Experts of a small language model: a softmax router, a variant of Adam for the experts.
Below are experts of layer 6 (counted from 0) of a mixture-of-experts language model. Rows are named gate (a neuron's input weights, with its number), up (a neuron's input weights, with its number) and show model dimensions 0-127. Each number is 50 + 15 x the weight over its row's rms, rounded and kept within 0 to 99.
Before each expert's rows: a language model's description of what the expert responds to. This comes from a sample of Wikipedia text that the model never trained on.

# expert 14
Description: Acronym letters, coordinates. Capital letters inside abbreviations and codes like UCD, JPN, RB, UUP, degree signs in coordinates, and adverbs not, also, later.
gate0:75 46 89 54 40 42 61 49 56 57 42 40 55 58 55 52 23 62 83 09 49 39 31 43 67 60 58 37 53 42 14 68 52 34 63 46 44 49 49 25 57 46 44 69 49 47 77 62 38 48 64 59 68 26 44 39 58 24 45 24 60 61 47 42 39 38 73 64 54 67 67 36 45 49 33 44 40 25 38 38 54 39 47 37 31 21 46 64 47 39 18 59 27 40 72 48 43 52 55 72 37 38 52 54 56 44 53 59 43 50 42 35 38 76 56 72 59 74 36 74 48 72 40 61 49 81 24 43
up0:75 44 54 64 55 64 53 63 56 39 58 18 63 30 89 39 57 53 67 52 55 61 76 58 72 45 55 38 41 73 72 59 70 52 85 37 46 47 74 58 37 47 50 58 70 77 56 72 63 54 57 57 55 36 62 77 44 58 35 48 33 39 49 83 58 46 48 46 59 50 38 61 67 53 28 43 68 55 73 41 47 50 38 42 64 26 38 46 51 43 34 51 53 49 42 37 39 71 73 42 12 53 74 75 48 43 58 72 52 49 31 78 78 53 63 78 46 75 52 42 35 63 34 65 38 48 34 56
gate1:50 51 31 47 56 59 45 35 36 54 55 45 39 17 49 38 58 55 69 48 48 71 57 67 68 58 00 55 61 46 48 53 60 39 67 50 51 91 59 33 50 59 41 64 70 59 62 44 53 64 44 59 72 52 58 70 36 52 56 45 83 53 19 40 56 59 76 47 57 41 52 67 77 54 49 65 68 27 76 46 32 66 35 62 83 56 39 36 56 53 36 54 46 34 59 64 53 49 46 46 42 52 60 16 27 55 44 39 37 64 44 44 77 29 28 44 23 40 42 82 65 73 54 52 65 32 64 33
up1:31 75 56 66 58 63 52 60 43 88 43 76 26 46 56 53 47 54 85 52 62 41 78 77 28 50 65 54 63 62 51 60 75 34 79 45 33 50 53 40 15 25 38 62 46 30 49 50 56 62 63 79 60 34 60 57 65 86 46 44 48 39 52 39 60 36 52 72 48 57 60 81 54 49 26 47 44 20 62 27 40 66 52 37 62 47 59 37 40 47 60 25 69 54 61 75 52 40 39 69 52 55 69 69 46 44 58 53 51 18 43 50 59 26 65 43 59 56 39 55 38 32 61 65 48 63 67 63
gate2:61 47 53 50 51 43 51 65 31 50 32 34 47 41 27 31 74 33 56 58 67 35 49 63 45 45 69 70 65 29 53 62 58 69 45 36 47 38 59 46 76 56 67 29 53 45 51 49 72 17 61 42 62 31 59 70 38 22 38 47 51 33 30 45 63 66 33 41 55 51 46 68 51 81 71 41 34 62 60 61 28 27 63 50 28 35 34 47 77 82 51 57 41 53 38 69 61 39 48 50 27 28 31 43 63 34 31 44 46 47 59 27 59 29 77 10 54 59 15 34 59 52 70 68 53 35 45 49
up2:13 69 54 48 54 48 53 44 54 31 21 54 52 23 43 61 36 37 57 30 43 60 71 30 47 53 55 50 39 23 48 38 43 75 66 18 69 67 64 42 33 50 58 42 45 47 43 47 51 53 67 62 69 62 60 46 35 60 50 47 37 80 49 40 82 60 63 46 19 38 58 34 42 47 58 33 57 60 45 39 35 63 61 52 64 77 45 37 51 27 41 84 69 71 52 65 36 57 60 29 67 55 83 80 71 50 26 58 54 51 54 59 26 60 23 65 69 63 72 52 27 56 57 37 32 42 59 42
gate3:55 48 41 45 60 30 43 41 22 28 75 72 67 64 61 48 25 51 70 59 35 43 30 36 72 75 60 42 27 67 39 51 54 48 50 49 84 54 37 53 31 71 50 64 52 34 69 76 45 35 68 53 50 47 36 44 43 49 53 59 34 63 36 60 41 51 52 42 57 56 47 29 34 53 72 53 49 55 48 68 70 70 52 42 53 53 27 72 28 83 34 40 21 43 55 25 58 47 80 63 37 33 53 57 18 33 39 87 57 49 56 69 46 29 34 52 45 63 46 64 62 52 22 43 25 67 44 34
up3:48 53 54 30 51 57 54 55 56 52 55 56 34 24 75 52 40 48 48 33 52 27 57 43 44 21 30 31 67 40 32 53 55 35 50 25 66 47 57 36 51 50 49 79 50 31 56 66 41 53 05 22 42 38 51 48 63 73 42 74 55 42 66 57 78 66 58 35 38 59 31 61 48 48 47 79 72 62 33 54 32 75 59 49 58 38 62 41 70 47 71 63 55 55 35 57 27 42 39 59 48 44 17 62 31 31 79 49 73 65 49 38 62 42 45 28 69 19 69 54 61 45 69 38 63 54 84 53

# expert 23
Description: Labels, separators, the. Infobox colons after field labels, table pipes, semicolons and quotes, plus the after prepositions, e.g. Fields:, during the.
gate0:43 43 63 47 53 57 50 50 47 51 48 24 24 56 51 59 64 37 42 47 42 32 22 55 70 41 47 53 44 29 67 36 38 70 44 22 51 51 48 63 50 08 46 42 73 51 24 69 15 58 49 56 69 56 33 33 46 44 39 56 40 64 50 61 37 38 10 38 42 37 64 30 35 51 67 46 44 59 50 73 27 72 40 66 45 55 75 52 45 45 35 70 26 19 61 39 56 62 52 32 66 76 78 65 59 67 44 57 45 46 28 91 57 55 30 43 44 59 77 50 56 72 40 38 42 44 63 38
up0:46 46 61 23 35 40 50 73 42 32 47 51 71 46 47 60 43 26 17 54 65 31 32 37 27 39 78 59 51 75 45 64 66 57 31 29 42 31 47 53 55 57 45 45 29 66 49 47 52 52 60 55 70 53 51 35 39 84 55 45 14 46 58 65 51 26 85 64 34 58 60 55 58 49 33 29 66 63 26 44 65 71 69 55 71 43 59 19 51 38 45 58 37 53 40 39 53 43 49 24 37 88 55 34 49 36 58 71 56 28 39 42 32 32 66 29 61 38 50 55 76 32 40 59 38 36 54 50
gate1:56 30 43 48 57 48 58 63 37 73 42 52 35 39 41 59 44 54 23 48 85 37 52 34 73 57 48 38 68 70 72 62 47 52 35 40 65 63 70 56 49 51 15 57 39 56 27 46 70 45 58 29 48 52 71 37 59 43 36 41 60 35 20 12 65 51 35 26 65 34 48 70 86 54 54 65 63 54 51 18 44 31 56 52 67 45 07 51 56 39 68 45 49 33 48 61 50 68 43 20 56 38 44 48 58 45 43 62 57 45 54 32 50 79 68 37 49 40 33 49 30 24 49 45 25 64 66 56
up1:63 65 45 27 54 43 70 48 66 52 39 74 73 58 55 59 63 28 32 74 45 50 45 65 49 71 50 54 30 59 39 77 19 36 61 25 48 48 56 60 45 49 29 42 48 62 37 36 41 73 47 67 38 67 53 56 59 59 44 52 44 76 53 56 46 29 23 56 63 49 39 65 62 70 72 66 43 79 58 52 66 31 84 24 66 65 35 44 43 37 25 18 21 35 44 38 69 61 48 49 43 55 55 79 33 61 34 26 58 32 37 67 48 45 48 56 68 80 63 40 41 39 53 17 52 54 52 46
gate2:55 64 24 46 67 66 43 75 46 37 54 40 51 46 58 30 27 45 43 50 63 16 27 60 55 51 34 47 50 46 53 66 49 61 62 64 50 42 38 17 37 64 31 58 71 37 53 42 61 40 43 53 45 38 58 19 46 65 32 51 67 53 41 54 66 70 38 49 53 46 75 37 50 43 61 66 47 69 46 48 53 52 48 64 68 28 00 37 36 57 38 20 38 34 48 27 26 58 30 65 69 42 42 43 66 44 49 53 14 73 44 60 52 34 53 60 26 60 32 26 80 59 47 53 60 68 40 84
up2:55 34 66 40 64 69 49 43 67 64 48 79 56 54 39 22 71 82 42 69 44 52 78 33 38 34 48 41 43 69 66 41 40 44 64 25 60 28 57 59 63 66 48 53 52 51 79 63 61 68 67 20 29 23 57 38 66 33 71 37 80 75 52 48 55 48 58 35 50 49 30 72 69 71 19 70 51 68 57 48 35 56 59 66 74 62 65 40 46 29 55 42 54 39 17 40 68 63 60 49 27 47 55 49 34 64 76 41 69 42 61 35 57 58 43 62 61 54 47 66 23 50 47 54 39 34 47 55
gate3:59 64 38 44 30 62 39 44 60 35 51 71 71 80 38 34 42 58 60 61 44 54 38 54 28 66 56 37 44 59 40 43 61 88 68 53 34 57 73 42 57 38 84 62 45 42 31 79 66 51 63 40 64 48 61 42 27 47 49 76 29 65 56 36 63 56 55 09 58 66 71 63 45 34 39 30 70 80 52 47 37 55 36 55 67 38 60 51 87 54 40 65 57 60 64 61 85 66 41 57 52 38 57 68 80 21 46 42 28 50 56 59 37 47 35 45 53 41 59 29 49 73 37 63 48 61 55 60
up3:54 45 60 47 30 42 38 61 42 37 27 59 59 36 33 50 53 33 67 57 51 40 46 47 53 64 39 41 46 44 21 54 71 34 48 58 78 28 24 65 16 39 28 52 47 45 36 36 44 48 25 40 54 48 71 64 42 84 62 59 58 36 51 06 51 45 54 56 50 23 89 54 55 35 22 43 63 52 53 68 35 83 45 71 57 70 43 62 41 46 67 80 78 42 76 59 63 53 71 49 48 63 54 55 51 36 47 45 45 54 35 59 63 32 47 68 53 64 43 69 63 63 40 31 55 55 38 86

# expert 22
Description: Function words, -ed endings. Past-tense -ed endings and common function words and, of, to, a, the, his, their in running prose.
gate0:26 35 37 51 37 57 40 41 36 80 38 59 16 56 25 52 39 48 63 67 45 58 39 79 54 54 65 25 53 57 51 62 50 52 63 45 76 54 75 60 61 55 44 22 60 44 59 36 71 35 67 26 61 36 52 47 54 72 37 45 42 72 69 30 43 25 22 16 61 57 28 26 35 49 73 64 19 78 37 41 53 39 24 54 65 67 61 45 49 61 56 52 69 41 50 60 52 36 46 51 49 34 45 49 56 66 39 45 26 46 55 22 40 79 40 57 49 28 51 50 33 60 63 44 62 26 59 31
up0:65 53 44 37 33 55 34 48 59 35 57 60 25 69 51 74 41 44 60 36 30 74 31 49 48 35 07 67 58 53 64 68 50 38 49 31 52 51 64 62 35 69 41 22 66 79 43 56 61 56 53 62 65 64 48 51 31 65 59 49 53 34 52 44 62 71 68 59 63 32 83 50 41 43 51 50 48 60 54 34 55 54 76 14 65 52 25 46 63 36 35 43 51 46 36 53 53 68 28 46 59 49 30 61 34 58 80 25 33 28 67 47 60 89 74 59 53 47 31 47 60 52 64 68 51 27 79 38
gate1:62 48 27 46 25 79 36 50 12 51 25 38 47 55 50 40 50 38 61 68 74 50 59 48 30 41 62 51 54 62 71 27 49 44 62 60 48 55 44 27 50 70 20 37 68 63 13 47 51 56 63 39 47 34 54 54 62 31 40 34 59 42 53 47 34 50 55 50 56 37 63 69 57 50 59 57 30 77 20 50 51 43 43 71 60 88 55 37 28 53 80 08 34 38 77 63 70 70 45 87 58 43 37 62 60 53 41 58 35 38 56 48 41 70 67 50 53 50 28 39 48 53 33 63 35 52 53 57
up1:54 48 63 74 59 46 55 55 48 65 69 56 42 52 48 28 45 60 54 35 71 38 39 45 36 19 80 17 24 49 58 46 73 61 50 33 51 68 50 48 42 58 52 59 37 49 62 27 48 49 43 53 54 17 52 52 53 72 46 40 38 34 46 12 64 72 51 48 37 68 28 57 48 53 42 69 44 45 74 59 81 83 62 25 69 61 61 45 30 51 59 38 32 46 47 33 56 60 39 46 72 64 52 38 66 70 46 28 52 74 35 69 51 40 75 38 59 51 59 12 36 70 52 56 24 70 66 33
gate2:66 55 76 35 85 41 64 43 67 22 64 56 89 61 56 33 32 30 35 44 36 57 36 50 20 67 43 59 17 35 39 56 50 58 40 69 54 41 42 73 41 49 54 74 43 47 62 37 48 31 66 65 70 66 29 27 40 45 45 22 58 68 61 59 56 58 74 36 59 73 65 86 67 53 31 44 30 50 16 58 66 58 72 37 47 25 38 50 55 45 55 43 65 39 52 47 72 50 58 52 23 57 66 41 75 44 59 68 61 52 45 51 58 43 49 44 58 61 49 56 64 26 42 61 38 42 33 56
up2:43 48 50 79 51 53 40 40 68 48 19 38 36 62 16 54 44 74 61 56 59 78 52 78 75 48 60 49 32 79 49 51 42 49 50 20 69 50 88 42 34 66 40 37 22 55 67 34 44 61 47 34 47 62 32 43 30 52 46 47 40 67 55 42 63 36 53 35 32 67 70 41 48 53 42 47 59 35 22 30 69 75 50 25 48 53 50 44 18 47 50 44 67 29 44 39 38 51 36 41 70 63 34 35 86 66 47 44 29 43 47 25 61 62 44 55 46 42 65 17 55 43 48 50 48 50 41 75
gate3:68 77 52 56 24 41 56 40 60 46 16 46 76 52 47 40 29 64 49 53 42 54 67 39 61 47 34 61 62 52 43 57 61 42 39 44 48 75 27 64 27 99 47 67 47 65 47 24 39 48 37 62 58 48 37 49 45 72 63 71 39 47 18 61 75 28 59 36 49 73 48 27 45 79 52 27 50 50 72 55 50 55 44 40 46 22 53 81 56 62 36 54 30 52 33 40 55 49 35 47 47 47 41 54 68 40 73 32 59 60 41 51 36 41 62 51 63 47 62 34 43 45 40 49 71 91 72 40
up3:10 30 48 62 61 42 59 23 51 44 41 40 38 50 62 44 55 46 67 58 50 39 53 51 74 69 49 28 54 49 28 77 43 12 39 38 50 29 45 48 40 51 52 41 37 59 68 49 39 34 24 40 73 58 87 94 37 44 46 42 51 54 23 51 50 64 47 43 50 37 40 26 72 57 24 44 53 52 66 37 28 63 52 55 66 55 29 49 40 38 54 44 65 36 43 23 50 55 58 29 57 40 44 51 48 43 53 36 62 47 37 69 66 45 15 65 18 71 53 34 53 44 38 23 37 59 27 71

# expert 9
Description: Early vowel word pieces. Vowel-led pieces early in words such as e, o, or, at, in, e.g. redevelop, Victoria, born, keeps.
gate0:56 23 61 35 38 85 49 51 48 36 63 37 52 47 45 51 36 59 39 56 35 58 64 39 37 64 67 53 64 82 51 75 48 70 50 66 31 84 52 80 71 88 66 50 55 71 27 27 58 42 63 83 39 55 49 39 56 54 66 65 53 26 55 77 52 66 61 52 50 79 77 54 49 67 64 64 54 48 27 50 41 51 70 30 53 66 50 53 45 46 34 48 23 51 50 51 43 64 52 67 60 49 69 51 77 43 44 29 71 29 50 29 67 21 64 66 45 42 65 39 73 43 37 55 48 51 39 52
up0:43 28 64 32 46 75 53 46 47 56 57 57 32 76 57 61 60 23 61 70 31 47 64 40 54 55 60 68 40 33 46 55 36 38 47 50 59 49 52 53 44 21 39 28 48 54 60 54 31 31 61 55 42 53 37 88 40 49 56 34 42 53 65 67 57 69 53 43 67 49 74 36 39 66 65 69 52 78 27 29 31 31 53 38 12 55 49 55 60 58 59 47 89 21 72 32 41 31 68 42 28 57 74 40 65 31 61 72 58 58 48 49 67 43 62 65 62 83 40 43 28 52 46 26 65 31 36 52
gate1:33 31 47 30 70 57 57 54 24 43 54 42 36 38 32 60 49 23 60 56 66 65 57 45 49 24 39 64 52 73 56 70 29 65 42 47 74 32 66 38 52 34 59 47 69 52 63 36 60 17 68 36 28 30 54 52 36 29 26 54 75 40 71 58 49 39 45 33 37 66 69 21 33 58 47 47 45 44 37 49 60 31 38 42 10 70 36 49 54 57 23 38 44 26 37 50 41 54 67 39 52 27 36 33 89 49 46 34 51 44 71 37 55 41 60 45 68 42 38 70 82 55 49 71 43 49 65 44
up1:69 52 48 41 66 28 81 59 29 67 35 45 53 16 63 58 62 60 54 57 68 56 53 70 35 35 52 54 50 70 57 68 53 29 57 51 51 47 54 51 55 57 38 72 54 63 53 61 47 79 50 50 55 41 56 64 44 49 52 49 30 04 69 68 49 43 74 38 71 58 53 73 53 37 29 41 35 42 72 43 40 37 45 60 56 32 61 60 47 26 26 45 30 40 54 52 43 48 58 48 59 64 41 47 54 28 59 60 76 36 72 38 17 45 27 79 65 28 73 45 37 61 48 57 19 47 66 91
gate2:76 75 60 43 61 55 64 48 18 41 52 69 49 20 39 61 18 56 53 80 53 43 52 73 70 57 28 59 61 62 39 61 60 56 33 71 32 56 19 39 18 66 42 50 52 70 48 46 47 85 49 15 29 41 64 81 39 47 37 63 43 56 63 57 61 66 67 64 29 41 55 45 51 35 65 53 56 19 47 67 74 41 44 62 52 65 46 53 53 56 38 39 55 58 43 67 79 57 48 42 53 59 27 38 39 66 33 62 38 51 69 33 38 43 44 41 48 35 64 41 44 45 68 71 71 46 31 71
up2:24 63 55 64 39 41 70 62 43 55 65 54 48 65 40 60 60 26 19 72 10 55 67 62 54 47 72 47 55 53 71 61 52 72 33 29 48 57 32 41 46 45 47 54 63 49 29 53 33 58 39 48 51 43 45 48 17 90 64 28 53 40 44 86 46 29 45 60 56 47 49 58 56 56 34 56 35 25 31 41 66 57 42 59 55 44 31 52 40 37 44 56 30 60 47 69 48 54 37 44 72 14 19 52 44 87 63 41 65 38 34 32 40 56 48 35 41 41 65 15 56 27 46 41 58 39 58 65
gate3:45 57 69 20 48 50 60 42 73 57 40 58 68 41 36 59 43 66 52 45 52 53 32 62 50 57 62 54 66 64 57 55 31 35 40 37 53 31 25 33 68 55 49 49 29 48 42 46 69 61 36 40 36 71 18 59 27 49 34 59 60 73 71 49 47 38 48 30 53 69 66 46 48 24 51 51 41 72 58 56 39 58 45 30 54 46 27 58 18 61 42 21 40 45 57 64 39 72 93 20 21 67 49 64 27 50 45 65 54 71 55 32 27 40 29 56 60 58 34 21 49 51 56 43 89 55 62 37
up3:46 75 47 47 54 59 76 41 48 46 45 48 55 90 47 42 38 48 58 47 48 47 38 64 47 45 56 85 20 34 66 48 66 60 73 33 47 43 72 63 36 38 47 44 67 58 63 56 44 47 70 57 08 57 58 81 36 58 69 55 34 57 54 34 78 59 31 69 45 48 45 48 45 41 51 17 67 44 75 46 71 35 48 69 56 77 72 52 58 62 60 65 68 63 48 18 51 57 36 57 82 56 56 45 58 55 54 69 75 50 34 58 49 56 51 29 22 82 51 38 59 53 35 48 80 52 63 36

# expert 1
Description: Word-final vowel pieces. Short word-ending pieces like al, el, en, er, a, an that close names and words, e.g. Karmal, Noel, Federal, area.
gate0:47 47 72 77 57 48 30 44 51 41 53 34 78 40 32 58 40 48 42 50 44 31 66 52 65 44 45 43 61 29 54 43 39 60 27 77 40 47 25 34 59 67 40 75 63 68 38 43 40 43 52 44 32 47 42 68 13 54 53 45 53 51 54 75 43 68 42 46 58 69 50 37 46 44 68 54 50 64 76 63 61 50 86 43 64 78 73 84 39 55 78 41 65 85 43 37 52 60 32 58 40 60 58 60 30 23 39 51 74 49 56 48 43 50 64 39 60 53 46 23 54 37 71 38 32 33 26 13
up0:63 68 57 26 22 65 40 63 56 72 42 41 91 33 52 52 37 66 59 71 47 73 55 36 42 49 43 59 55 39 51 82 19 20 27 56 55 46 28 43 64 59 33 55 57 50 85 59 41 54 60 59 39 53 66 67 49 69 50 59 34 47 67 76 44 70 59 43 53 38 59 34 37 64 63 37 66 32 57 34 66 47 36 69 40 57 37 53 27 23 43 62 36 41 86 49 35 37 48 77 22 67 49 61 52 31 57 61 39 33 42 62 40 53 46 52 54 51 41 47 49 79 59 33 66 31 78 55
gate1:43 26 54 70 50 71 59 61 81 69 34 68 53 55 45 67 83 72 40 32 67 39 61 48 51 51 50 22 49 18 54 74 25 58 65 50 29 74 42 60 13 25 78 52 59 77 28 47 23 63 31 56 44 26 47 47 26 50 52 36 36 56 70 78 31 34 67 44 62 46 45 35 68 65 39 40 32 38 65 52 34 58 17 41 50 28 35 64 63 55 43 56 53 29 45 47 53 67 27 55 30 55 70 59 47 42 57 52 61 56 46 55 49 54 60 69 42 67 31 49 44 41 55 61 47 53 56 41
up1:41 27 82 74 51 59 50 47 44 55 61 26 70 24 29 15 50 53 53 44 32 50 35 49 32 58 47 57 46 56 55 26 54 50 45 37 47 59 57 20 27 64 37 57 71 38 51 34 60 52 55 43 58 74 34 69 51 57 50 37 65 48 30 50 53 55 35 35 52 79 53 64 25 47 62 37 48 40 30 37 35 58 49 50 81 43 29 74 73 32 86 61 33 76 46 40 21 37 63 37 69 32 32 45 41 57 52 60 75 63 71 33 52 34 62 39 52 27 42 58 53 36 46 60 49 64 67 79
gate2:35 45 75 34 74 62 75 46 59 70 59 42 41 40 41 34 49 38 42 11 66 55 49 34 37 46 59 85 43 37 41 62 36 29 58 66 50 72 47 67 21 67 34 43 57 44 34 61 66 45 51 51 72 54 83 38 56 51 67 45 67 57 43 32 28 47 37 39 48 41 50 27 46 46 83 34 37 35 61 59 47 46 47 37 46 47 70 79 61 18 56 62 25 75 64 38 27 62 63 60 52 54 39 43 39 62 52 26 86 58 67 53 47 49 59 30 42 59 68 78 56 28 51 68 55 60 54 47
up2:51 22 49 44 36 26 63 50 14 58 47 38 40 59 58 68 49 64 16 30 52 66 46 18 66 50 53 58 25 47 37 68 38 42 86 43 44 49 58 55 72 48 66 48 47 54 63 53 35 87 50 52 36 46 46 91 32 75 40 30 57 62 22 51 69 33 65 59 72 36 52 59 58 45 67 58 55 33 24 45 79 60 52 38 44 50 55 44 42 46 66 46 11 63 62 42 49 48 40 64 75 54 64 83 35 44 53 71 52 51 44 47 46 48 64 55 40 50 38 32 64 62 36 73 46 42 49 34
gate3:43 79 50 59 39 68 47 39 57 53 38 42 66 51 44 50 26 59 22 19 51 49 76 51 43 79 75 32 58 56 44 54 39 54 19 42 48 63 58 46 52 45 68 53 26 52 60 33 41 60 48 60 48 31 64 55 61 54 55 36 51 60 17 75 73 51 65 26 32 54 54 40 56 81 48 49 77 37 45 70 31 38 51 70 33 52 52 42 72 76 75 38 65 56 35 35 74 66 52 29 35 60 90 52 34 65 26 44 48 65 53 38 41 47 41 44 62 40 40 86 49 42 42 42 55 56 82 53
up3:67 45 41 49 82 76 69 40 20 57 54 48 32 73 40 50 67 63 55 32 50 64 57 27 43 43 40 60 65 21 51 64 36 37 50 61 62 51 51 56 35 64 73 48 31 61 68 65 18 48 44 53 50 52 14 38 68 53 57 41 34 58 40 37 55 51 39 31 57 47 27 31 62 66 47 25 51 65 57 53 30 47 52 36 31 30 49 41 50 33 48 52 69 27 70 74 67 50 39 57 42 31 55 52 34 31 28 50 83 57 34 49 70 32 52 60 23 64 37 43 18 43 26 63 37 82 36 54

# expert 20
Description: Paragraph breaks, headings. Paragraph breaks after sentences, section heading == markers, and word middles like -ent- in aforementioned, unprecedented.
gate0:61 51 63 28 51 54 43 11 63 66 34 40 50 53 55 37 57 46 57 60 35 36 41 49 23 16 38 35 31 36 53 42 40 45 50 21 53 68 68 28 53 38 36 50 46 81 59 42 63 41 27 41 34 61 66 67 35 41 48 17 45 38 41 47 54 40 51 38 55 21 33 23 54 46 73 83 42 23 46 59 33 59 55 44 38 50 44 18 58 41 40 64 62 32 39 36 82 63 69 55 42 50 57 34 40 65 40 39 42 24 54 44 33 54 14 56 57 35 45 47 82 30 44 37 46 39 53 62
up0:41 59 66 33 75 10 52 38 35 41 43 68 26 49 22 39 57 32 40 48 65 60 32 43 46 65 52 40 72 57 43 58 71 55 47 43 43 24 49 52 45 73 44 21 28 45 47 49 32 37 46 17 43 89 50 55 49 50 58 29 55 27 54 48 47 53 39 33 36 72 50 67 31 52 74 57 68 63 45 64 70 72 69 47 47 50 31 60 36 62 45 63 75 41 14 54 61 68 47 43 49 54 77 54 49 38 58 62 55 59 59 68 43 73 71 71 83 73 56 25 36 40 41 62 47 45 38 54
gate1:58 41 33 63 73 50 74 47 70 62 43 74 57 67 23 83 31 72 51 46 59 62 54 75 26 55 54 20 30 59 43 40 08 42 82 50 31 52 79 65 61 56 41 31 49 60 56 53 51 56 63 52 85 71 45 61 36 58 58 59 90 35 39 51 62 80 47 30 64 40 69 68 42 49 63 45 54 54 69 49 34 53 62 54 43 43 42 41 39 46 41 68 39 43 39 46 59 45 46 51 41 34 62 12 55 36 53 30 55 33 52 36 26 55 40 67 61 54 58 38 48 44 47 46 55 72 38 76
up1:58 57 41 34 38 55 25 29 58 60 25 58 44 47 78 51 51 19 84 75 66 53 39 40 44 53 50 53 71 43 38 33 61 50 38 59 58 40 40 40 64 40 33 61 38 39 78 65 43 30 35 38 76 38 61 55 33 38 54 55 69 58 58 19 66 47 54 48 68 40 37 54 69 34 82 52 40 49 37 42 81 26 17 51 41 42 27 59 17 34 62 58 84 45 31 34 60 56 53 36 29 53 50 54 49 55 29 58 49 53 46 39 48 63 59 63 56 33 24 34 41 29 69 30 45 68 66 38
gate2:23 54 59 74 68 43 89 52 52 48 38 42 24 40 27 69 57 40 31 62 58 54 74 46 47 72 50 71 70 67 60 36 69 94 38 53 48 81 34 42 43 65 55 59 44 42 51 44 30 65 64 63 55 42 55 58 76 37 38 59 44 48 64 60 18 55 52 74 34 40 48 49 55 87 37 68 31 63 39 57 44 40 27 47 36 60 50 97 52 40 53 37 47 50 44 55 67 46 45 45 49 63 47 42 18 47 76 38 53 64 52 28 33 36 53 45 37 57 67 48 56 21 54 43 52 66 44 43
up2:69 34 46 54 45 28 55 74 29 58 64 54 35 73 54 81 61 46 34 11 70 31 56 72 41 74 54 63 52 49 61 24 42 45 63 72 87 46 36 56 26 51 58 58 37 54 74 32 63 58 49 31 73 38 63 56 45 61 47 45 40 54 42 59 48 39 44 49 54 54 76 35 41 60 78 47 38 42 35 67 46 64 51 44 38 31 74 35 62 40 57 79 30 55 62 21 48 55 73 47 62 34 46 54 53 37 48 50 41 46 59 34 60 35 49 46 79 40 18 48 42 72 47 65 29 63 11 57
gate3:61 65 59 30 67 57 56 56 45 63 57 32 61 41 61 30 62 45 29 49 48 43 58 42 35 16 43 41 43 37 33 55 29 43 68 38 53 43 42 47 76 60 34 48 44 43 29 61 29 44 12 32 40 40 20 66 41 37 41 62 69 37 23 61 48 80 24 42 67 66 48 80 63 68 42 64 41 44 59 47 01 52 51 30 13 53 48 42 63 64 46 78 39 68 68 69 63 24 59 48 50 49 25 62 56 24 54 62 49 61 56 54 27 47 59 47 54 52 43 71 51 52 66 63 63 47 59 41
up3:59 83 69 49 51 44 37 65 28 67 38 53 52 54 69 43 37 57 60 48 42 48 39 50 55 27 49 60 45 39 33 39 21 70 44 42 79 57 47 44 23 62 43 87 46 57 56 53 65 33 21 45 42 38 37 58 37 41 38 33 48 45 42 23 65 72 55 68 54 32 19 46 46 62 34 76 58 52 67 36 26 61 17 30 46 63 29 23 52 45 65 71 45 32 50 47 40 46 30 42 51 48 34 76 57 52 48 52 46 53 78 63 87 49 71 62 66 59 55 43 19 74 67 51 61 35 45 48